Experts of a small language model: 4 picks a token, 9659 steps.
Below are experts of layer 5 (counted from 0) of a mixture-of-experts language model. Rows are named gate (a neuron's input weights, with its number), up (a neuron's input weights, with its number) and show model dimensions 256-383. Each number is 200 + 30 x the weight over its row's rms, rounded and kept within 0 to 999.
Before each expert's rows: a language model's description of what the expert responds to; "mostly gets" lists some tokens that are sent to it at least half of the time. This comes from a sample of Wikipedia text that the model never trained on.

# expert 36
What it handles: Determiners and possessives. Articles, possessive pronouns and 's before a noun phrase, such as the, its, their, his and Hawthorne's, often after of or to.
mostly gets: " its", " their", " his", " our", " new", " these"
gate0,236,220,204,149,150,157,168,217,191,218,242,165,200,173,185,144,193,196,151,248,220,232,200,170,218,162,200,275,190,239,190,200,189,170,205,238,175,208,191,196,202,213,176,212,229,160,238,138,181,231,166,197,135,234,211,199,252,190,175,190,223,200,224,215,213,246,249,233,272,250,200,207,187,232,218,185,158,142,225,190,202,199,177,203,230,219,170,225,188,158,176,203,189,205,184,124,239,224,155,209,182,190,162,235,129,200,248,211,246,154,187,217,178,241,192,207,188,186,208,207,229,230,136,174,211,201,181,193
up0,226,178,220,218,278,175,169,179,163,212,220,222,202,186,185,252,167,209,230,195,161,200,208,175,171,208,204,127,150,228,235,254,210,230,157,172,223,164,220,228,252,188,199,215,215,230,200,186,189,202,234,210,196,166,241,231,193,209,109,227,217,187,231,214,192,155,223,236,221,184,233,232,217,181,216,182,213,265,191,211,191,211,167,186,181,177,188,252,214,240,166,184,196,215,246,226,233,151,233,254,247,182,197,217,201,164,228,237,226,193,242,211,157,190,153,205,173,140,196,188,175,200,273,177,184,175,231,173

# expert 33
What it handles: Function words, conjunctions. Prepositions, commas and clause openers in running prose that start a following phrase, e.g. of, to, by, that, when, where, because.
mostly gets: " when", " where", " because", " if", " how", " When"
gate0,189,154,193,259,174,137,190,220,194,242,184,170,168,149,165,211,211,173,152,223,227,173,222,180,199,211,174,152,168,193,175,245,214,168,203,178,166,206,155,127,173,196,159,204,222,193,224,227,209,208,168,216,226,183,219,236,169,194,255,208,156,194,220,235,145,194,231,205,289,215,232,208,201,202,192,182,195,239,139,205,178,234,216,146,167,233,208,171,213,239,203,212,158,203,178,186,225,209,212,209,194,192,272,182,220,231,175,239,199,208,214,166,247,211,216,222,103,207,197,217,183,215,233,171,223,205,208,214
up0,172,220,181,220,215,222,239,199,241,131,239,199,215,185,231,237,184,200,212,271,217,226,199,184,225,180,227,176,195,194,217,225,253,186,197,142,188,201,206,197,203,126,212,251,236,215,209,208,179,242,189,232,208,217,180,237,216,186,225,177,145,137,210,202,195,151,197,203,253,190,178,253,255,248,207,227,215,204,145,213,196,209,214,189,151,144,186,261,215,125,168,219,141,133,211,180,179,177,219,166,192,214,255,197,230,160,211,218,203,152,179,180,168,170,186,163,197,149,177,194,215,226,183,126,190,160,180,222

# expert 17
What it handles: Modals, to, list dashes. Modal verbs (could, would, should, must), infinitive to and following verbs, and line-start dashes or line breaks in infobox lists.
mostly gets: " could", " def", " can", " would", " should", " will"
gate0,217,204,280,163,174,192,200,185,144,245,248,195,198,226,176,168,140,145,175,178,141,161,203,161,190,171,202,148,191,175,242,266,244,225,203,142,167,208,247,163,218,190,196,236,276,222,225,190,173,226,224,230,196,182,172,235,192,228,243,234,203,197,203,242,107,208,205,188,154,208,146,213,138,175,208,227,157,248,201,224,179,169,190,193,156,221,212,175,199,180,197,228,191,160,194,242,202,204,207,209,178,149,195,241,205,214,166,215,220,247,239,175,254,201,218,188,170,205,227,257,238,253,162,242,136,188,234,193
up0,204,203,218,170,210,211,206,219,169,230,178,209,261,187,188,176,224,208,196,183,208,230,208,234,240,239,229,253,254,139,178,229,148,183,212,216,233,151,175,222,189,177,241,182,167,197,194,213,244,156,158,199,209,238,241,233,226,204,211,163,218,229,245,203,188,230,162,189,221,192,156,187,181,204,214,182,194,188,194,187,245,235,157,218,177,247,174,198,198,246,131,229,162,203,192,203,182,210,162,231,215,169,181,195,215,162,197,199,183,170,235,215,213,218,232,188,203,186,181,250,276,244,214,248,240,130,172,165

# expert 48
What it handles: Infobox field labels. Field names and line-start dashes in infobox and taxonomy lists, such as Born, Died, Established, Clade, Genus and Coordinates.
mostly gets: " Candidate", " Coordinates", " Succeeded", " Born", " born", " located"
gate0,155,176,205,199,161,226,143,234,222,188,232,205,215,168,212,205,216,202,184,238,202,187,194,214,190,178,160,179,223,276,173,194,243,212,194,207,222,175,284,196,261,171,196,235,174,206,204,160,221,212,143,209,226,199,130,204,183,200,173,171,219,148,241,183,195,178,146,228,232,227,164,217,200,218,169,243,167,210,288,248,158,160,222,192,202,194,188,246,213,209,181,175,247,240,199,241,182,196,194,202,201,204,200,186,190,252,220,205,186,172,174,218,207,204,169,158,233,182,219,185,230,232,194,197,168,218,165,250
up0,217,233,131,184,182,210,222,203,201,202,192,271,180,249,176,196,182,201,223,201,191,185,157,195,206,226,204,213,220,166,253,166,227,220,220,255,208,235,174,211,172,176,186,199,192,200,151,221,205,150,192,226,236,168,150,195,203,185,203,201,151,187,226,190,202,221,158,161,187,231,202,180,181,249,178,198,240,246,232,216,222,228,146,243,181,178,201,171,189,180,198,210,220,218,192,216,217,170,169,223,144,183,233,145,218,213,243,199,238,215,237,212,158,238,178,180,192,172,242,147,198,197,215,189,178,275,179,214

# expert 57
What it handles: Predicate nouns and commas. Commas, articles and descriptive nouns in appositive or "is a ..." phrases, e.g. a politician, member of, town, son of.
mostly gets: " politician", " professor", " member", " chief", "American", ",\""
gate0,209,147,154,267,150,190,193,253,166,269,240,209,211,194,235,198,210,192,247,189,180,203,162,203,205,207,207,200,178,174,186,130,209,172,201,257,175,212,182,201,152,250,162,234,235,275,258,230,224,165,170,229,207,169,176,151,208,224,177,176,211,194,165,193,146,194,214,258,180,203,206,175,199,233,192,257,204,250,218,200,241,154,183,181,148,241,230,249,193,154,195,218,173,198,171,231,205,174,269,224,175,185,200,229,162,240,234,233,209,197,212,232,189,241,161,196,230,195,216,236,193,264,242,193,202,211,227,228
up0,228,239,191,203,187,214,225,195,210,218,180,229,184,201,193,210,175,205,235,202,137,216,179,207,163,228,227,111,229,253,233,176,220,196,217,209,225,210,172,165,213,220,221,180,207,216,244,150,247,202,250,108,173,201,216,177,222,172,218,219,213,174,178,166,204,216,213,212,188,197,175,141,199,150,206,232,198,191,200,222,158,188,217,221,183,174,193,152,206,237,203,189,236,197,260,212,202,219,157,229,179,189,227,234,178,135,218,259,221,180,243,238,251,165,172,220,222,204,180,187,188,174,159,238,208,214,216,209

# expert 49
What it handles: Main clause verbs. Content verbs and adverbs following a subject or which, such as located, used, built, runs, took place, broke out, usually.
mostly gets: " located", " used", " often", " built", " consists", " followed"
gate0,182,211,167,218,227,211,175,189,152,166,201,182,236,203,214,199,252,213,216,221,167,188,190,181,206,193,172,195,213,185,189,241,195,207,165,231,206,170,180,211,247,186,199,204,236,243,171,218,136,195,252,234,249,168,209,197,221,189,193,172,176,230,204,190,213,219,189,146,229,234,173,232,208,147,165,251,193,247,223,203,193,256,181,154,194,191,224,148,231,256,207,194,222,172,208,210,211,195,151,216,243,151,132,181,258,173,229,237,140,169,172,196,190,221,192,212,189,182,172,217,147,155,209,160,254,234,112,223
up0,213,188,171,172,161,204,199,174,220,206,205,219,198,214,220,193,238,254,189,203,218,207,220,173,182,267,156,197,231,189,156,240,130,216,226,198,204,229,205,186,229,216,277,139,248,181,198,256,227,190,157,149,261,185,167,193,269,206,217,208,245,211,173,251,121,218,191,165,226,178,223,264,188,210,198,157,156,174,202,203,196,178,170,189,214,221,140,245,248,179,216,203,233,186,238,192,207,250,164,188,223,203,159,195,186,202,184,241,225,153,203,158,191,237,205,176,153,230,206,149,200,184,221,208,227,213,145,207

# expert 51
What it handles: Infobox labels, sentence starts. Field labels after a dash or bullet in infoboxes and taxoboxes, and The opening a paragraph, e.g. Type:, Time zone, Website, Binomial.
mostly gets: " Genus", " Website", "The", " Binomial", " List", "Species"
gate0,188,159,176,176,193,245,182,212,125,196,231,175,180,169,178,256,222,223,190,136,200,189,252,158,192,197,205,225,204,206,168,217,254,221,165,171,211,159,233,168,159,261,222,225,188,196,234,156,143,238,207,177,261,208,165,177,167,201,179,177,246,221,201,194,213,207,235,200,220,258,276,236,198,217,153,167,255,207,159,145,224,194,157,190,178,214,245,216,183,189,214,200,226,236,207,177,205,201,188,197,261,180,219,171,160,224,215,172,154,166,232,198,198,242,222,212,192,201,207,178,149,187,139,210,229,243,182,185
up0,244,184,198,225,199,218,259,193,228,203,209,192,244,207,221,235,168,158,196,216,164,245,266,164,184,215,221,180,207,159,217,138,195,195,217,235,185,224,196,202,197,153,227,149,209,220,210,204,240,264,232,232,208,256,235,131,185,221,176,162,189,242,208,190,165,236,225,150,196,161,213,216,172,214,188,206,239,271,216,220,199,187,207,232,188,237,268,197,244,204,223,196,220,186,203,199,243,202,209,152,197,212,222,197,195,169,219,187,198,182,226,222,157,260,236,198,222,192,189,183,220,115,170,258,238,188,181,245

# expert 54
What it handles: Relational function words. Prepositions and conjunctions linking phrases, especially "as", and also under, into, with, became, including and due.
mostly gets: " became", " under", " as", " become", "As", " As"
gate0,259,154,172,199,196,154,180,199,231,181,208,194,184,185,203,171,229,216,195,228,190,239,245,124,208,158,214,190,200,196,199,208,207,217,214,204,226,220,183,208,226,185,202,215,247,215,216,236,183,193,206,222,260,163,257,204,229,149,198,183,111,177,132,216,253,188,173,182,202,238,118,180,185,204,216,174,237,162,229,203,212,200,205,220,200,195,212,221,182,205,218,177,180,158,291,204,193,195,238,242,207,166,228,159,186,169,239,189,213,220,192,184,204,193,219,231,182,164,158,174,230,259,180,130,249,141,202,181
up0,223,259,225,181,197,200,161,224,191,220,180,182,196,163,205,155,202,168,165,246,112,252,237,214,220,238,210,209,234,242,168,213,244,216,186,187,179,192,194,121,163,244,226,177,216,220,165,182,275,214,207,228,312,160,166,204,159,193,163,163,205,152,140,232,146,212,164,189,217,219,183,241,183,212,164,172,183,168,193,218,201,170,218,190,229,137,193,229,176,266,205,174,178,198,179,141,191,167,217,209,223,146,145,227,180,153,199,235,190,217,168,243,235,161,178,188,190,194,157,271,207,190,227,168,155,191,118,173

# expert 39
What it handles: Numbers and count words. Digit pieces of years and figures plus spelled-out counts, e.g. 19/20 in years, 16th, two, three, several, few.
mostly gets: " three", " two", " several", " four", " five", " six"
gate0,174,217,176,257,190,172,201,180,217,207,233,235,254,225,179,192,222,181,243,174,220,163,178,164,183,220,168,249,194,211,200,195,216,183,215,226,206,229,216,241,128,223,153,209,193,207,245,211,193,214,195,138,196,196,233,208,160,185,159,179,154,180,179,218,259,210,197,154,249,176,215,196,205,222,201,205,228,175,201,223,177,236,216,251,225,162,184,194,269,165,150,166,173,227,245,206,189,190,166,219,154,161,170,193,164,233,238,224,198,206,204,186,154,223,159,198,227,144,236,225,214,170,176,220,234,227,217,198
up0,207,191,219,184,181,225,220,187,233,213,190,188,203,164,190,225,203,190,181,219,143,221,167,188,231,180,163,175,170,192,229,181,269,195,228,216,178,164,207,180,247,218,185,205,190,243,241,180,208,168,201,188,237,149,177,249,183,199,151,179,246,150,243,248,218,237,164,192,181,193,192,170,182,218,178,261,196,163,198,171,187,146,165,207,180,181,190,181,198,190,267,258,211,207,211,182,185,182,190,173,266,167,178,169,207,209,153,190,243,205,201,192,186,203,213,182,213,239,165,209,217,181,195,254,231,213,186,242

# expert 55
What it handles: Auxiliaries and relatives. Auxiliary and modal verbs and relative who after subjects, such as was, had, been, would, could, and "living alone who was".
mostly gets: " been", " would", " could", " who", " have", " was"
gate0,209,146,191,190,141,162,143,184,210,206,222,247,236,198,193,213,209,204,222,141,207,181,164,199,176,170,135,203,220,198,209,221,179,193,190,177,212,152,164,215,252,240,192,211,181,167,220,210,176,204,171,176,246,170,218,209,206,232,192,219,203,171,165,217,241,182,219,140,196,201,217,190,243,258,254,225,218,176,247,171,181,226,216,169,144,196,206,209,193,207,166,167,215,177,207,199,205,218,196,165,210,213,193,238,198,222,194,188,213,176,225,175,214,216,185,168,172,192,208,246,228,271,166,175,197,201,210,172
up0,158,173,202,275,217,221,131,200,189,159,162,211,174,221,220,153,111,196,205,239,218,230,191,187,217,192,218,210,197,248,219,207,157,158,177,210,182,233,202,170,191,205,169,197,176,225,166,214,190,226,203,175,201,202,249,217,206,256,123,124,240,204,182,220,177,204,193,197,211,168,208,196,217,213,230,208,215,172,225,176,198,231,248,210,201,229,250,182,217,174,239,158,209,166,176,140,180,191,191,212,163,191,227,223,214,216,212,194,222,171,213,218,234,235,218,194,198,197,227,207,157,223,217,209,152,194,198,197

# expert 26
What it handles: Prepositions after biography verbs. Prepositions and function words after verbs in biographies, like served in, withdrew from, died at; also colons after County in infobox lists.
mostly gets: " served", " joined", " died", " at", " worked", " moved"
gate0,166,217,185,164,150,226,185,217,169,231,182,228,228,204,203,200,176,183,192,188,241,182,222,241,210,144,147,186,224,204,221,237,201,181,209,193,186,206,217,216,183,202,175,248,171,195,167,167,165,218,236,237,163,180,236,154,204,180,172,155,217,216,186,229,206,175,164,244,210,239,150,183,234,145,205,200,224,229,202,231,224,212,183,190,201,223,221,204,221,234,180,187,243,215,264,225,236,181,202,239,192,157,185,179,206,218,232,238,167,279,175,216,213,243,239,212,259,210,150,160,207,182,179,190,217,230,126,253
up0,197,209,181,202,193,246,247,160,184,212,190,183,213,147,112,187,189,177,184,176,209,193,243,207,189,171,181,262,154,215,227,198,252,220,198,202,167,177,213,219,159,192,166,191,188,153,223,263,145,151,187,176,176,178,192,172,198,205,261,225,167,179,195,236,215,169,157,188,216,213,207,199,205,207,188,242,254,182,189,223,197,222,167,200,166,206,206,228,218,199,155,176,204,234,237,186,236,177,205,199,225,235,189,209,203,225,190,194,184,189,208,209,209,204,218,196,269,123,207,151,244,267,190,184,156,189,232,147

# expert 16
What it handles: Conjunctions and separators. Coordinating words and list separators: and, &, or, but, while, commas, dashes, and table pipes between items in lists and tables.
mostly gets: " and", " &", " but", " or", "',", " ;"
gate0,196,193,194,164,217,224,202,225,171,251,175,236,218,256,253,183,273,250,103,130,154,152,195,213,202,235,228,229,249,197,199,174,159,150,181,223,156,170,196,184,122,192,207,172,221,211,197,184,154,230,175,219,193,233,140,228,198,198,248,238,175,204,241,198,196,165,216,263,193,196,196,215,158,244,197,140,216,171,182,145,202,271,193,193,144,196,214,186,212,230,182,200,224,193,209,183,196,219,194,177,194,205,192,217,201,183,198,231,204,232,202,127,150,190,208,220,233,261,211,216,183,211,177,214,146,227,200,178
up0,169,218,217,211,202,208,169,159,171,207,223,196,123,202,240,206,252,194,215,230,228,176,224,244,226,231,206,146,189,197,178,252,124,179,223,242,194,163,250,202,204,183,185,194,293,248,180,202,221,198,204,249,223,194,259,227,206,242,211,179,192,231,138,199,217,218,202,233,209,244,238,180,195,194,236,182,171,194,224,188,203,237,228,234,212,204,202,211,202,202,141,213,207,281,229,202,198,222,215,138,233,212,164,200,205,240,212,227,205,186,220,201,208,160,241,128,226,206,159,244,238,181,171,191,164,224,194,203

# expert 30
What it handles: Numbers and speech verbs. Single digits in times, scores, percentages and table cells (UTC+3, 7:00, 26%), plus reporting verbs like wrote, said, tells, gave.
mostly gets: " wrote", " tells", " said", " says", " make", " give"
gate0,193,192,150,187,120,237,211,182,208,188,237,185,192,213,203,266,181,180,224,175,170,147,216,141,231,195,176,231,248,151,204,177,112,226,209,223,178,231,200,188,190,214,221,182,193,199,182,203,229,223,222,273,156,161,226,146,203,208,226,217,167,224,176,178,234,214,186,188,158,228,182,200,195,203,205,175,205,202,207,239,246,164,180,206,164,193,217,182,196,217,215,178,216,230,176,210,214,184,196,233,193,140,198,171,181,170,196,230,197,219,168,171,235,227,195,178,162,194,219,175,191,213,218,188,199,186,218,220
up0,214,215,180,170,211,241,185,189,212,266,220,227,203,207,164,188,238,218,200,218,211,224,219,235,176,265,151,308,182,182,202,226,199,184,196,260,198,198,256,175,255,201,246,221,267,227,243,235,219,184,177,219,175,202,243,131,195,196,184,220,214,191,225,214,211,197,238,243,182,146,225,205,200,175,213,223,189,217,227,205,229,291,192,140,205,230,212,110,230,213,237,186,150,220,214,212,192,208,237,208,214,215,181,156,190,223,176,187,194,204,199,218,202,187,263,123,187,189,171,186,229,187,155,232,129,230,183,212

# expert 23
What it handles: Institution nouns, word endings. Nouns like Committee, Council, Foundation, system and program, the prefix sub, final pieces of words, commas and colons after infobox labels such as Postal code.
mostly gets: " sub", " Committee", " program", " Sub", " Council", " Foundation"
gate0,179,236,197,254,136,183,157,208,175,231,189,228,193,245,212,204,125,226,159,231,163,140,214,182,180,151,191,186,187,213,193,188,222,216,256,181,217,288,181,232,205,126,174,211,168,149,234,153,210,187,236,202,187,212,159,219,204,224,203,242,183,202,196,175,256,212,189,254,172,233,199,178,171,239,178,170,192,238,187,232,148,163,219,173,155,210,222,175,202,236,184,168,131,221,248,216,201,194,184,164,176,227,254,225,179,244,209,163,251,201,155,190,214,190,186,202,197,222,211,189,197,207,194,191,211,206,221,231
up0,114,241,228,237,199,214,136,155,201,149,245,212,202,195,219,183,198,143,194,187,216,183,145,182,209,213,230,218,202,185,176,232,173,170,194,239,172,209,210,190,167,166,166,199,249,198,224,192,204,183,154,219,219,212,264,209,157,183,203,172,185,199,185,216,150,192,179,195,177,196,198,191,202,205,230,233,187,177,182,129,198,204,209,225,187,267,209,240,165,230,135,246,186,201,181,181,202,212,198,206,192,217,182,165,237,192,167,171,220,182,245,167,236,182,215,224,208,189,207,215,192,184,209,183,175,222,257,211

# expert 13
What it handles: Release and chart verbs. Verbs and determiners after has/had/with, such as released, announced, signed, a, the, plus row-start pipes in music chart tables.
mostly gets: " released", " announced", " tells", " Released", " received", " acquired"
gate0,224,248,216,235,186,204,196,214,225,148,181,225,225,162,210,261,176,191,166,199,188,131,272,254,202,130,229,183,201,161,199,237,166,180,233,216,209,207,199,166,211,261,210,268,188,232,177,199,256,227,197,218,168,213,171,175,194,174,213,175,111,192,225,174,201,220,211,196,264,239,159,186,218,206,201,199,190,179,186,201,225,235,201,155,210,216,199,146,228,204,189,195,176,145,195,228,209,140,199,238,167,162,176,157,163,207,221,210,229,197,245,224,179,163,192,131,199,196,160,168,221,186,227,139,197,218,176,159
up0,179,243,230,232,181,199,174,138,241,142,205,173,176,232,146,203,160,237,182,175,187,196,287,212,200,195,181,220,154,187,235,213,183,228,232,240,186,291,204,225,196,181,214,236,232,211,212,182,220,193,185,209,119,193,223,156,203,241,135,165,231,192,243,190,151,202,207,183,207,222,190,216,198,210,240,181,160,223,220,226,195,228,149,188,142,166,222,192,211,250,214,200,238,180,193,160,197,184,184,154,227,171,283,150,188,241,192,218,210,215,207,216,181,218,175,144,169,173,272,166,221,228,257,186,205,181,141,144

# expert 27
What it handles: Abstract noun endings. Common nouns and noun suffixes after the, a or his in running prose, e.g. death, role, area, sightings, success, surname.
mostly gets: " death", " area", " property", " version", " role", " victory"
gate0,217,220,124,202,208,165,226,235,246,159,170,189,159,191,226,235,195,181,193,160,223,241,219,204,213,181,168,205,273,186,214,184,178,196,208,211,154,233,160,191,137,226,172,165,176,153,205,240,237,186,239,261,193,194,214,224,170,236,247,204,191,165,233,199,207,212,203,259,200,177,171,177,182,274,247,175,247,222,213,216,207,208,197,243,156,145,233,171,205,214,165,120,155,211,185,161,224,238,223,229,229,193,223,200,180,178,215,208,219,253,211,205,287,191,194,177,228,224,218,237,206,231,201,217,215,205,189,171
up0,138,221,220,210,194,210,173,180,167,229,155,207,240,212,226,237,208,201,215,178,162,246,235,200,205,209,182,180,190,189,192,257,269,212,221,205,207,228,252,219,216,203,182,189,199,190,194,167,144,197,183,215,185,204,151,139,224,197,176,220,185,209,170,192,218,257,153,162,221,206,239,230,206,186,127,249,193,190,215,149,179,170,198,181,180,207,163,198,235,220,226,219,184,229,213,222,234,205,184,204,157,181,225,226,232,222,251,196,170,127,208,191,162,192,189,254,211,224,189,194,183,201,218,207,105,222,180,193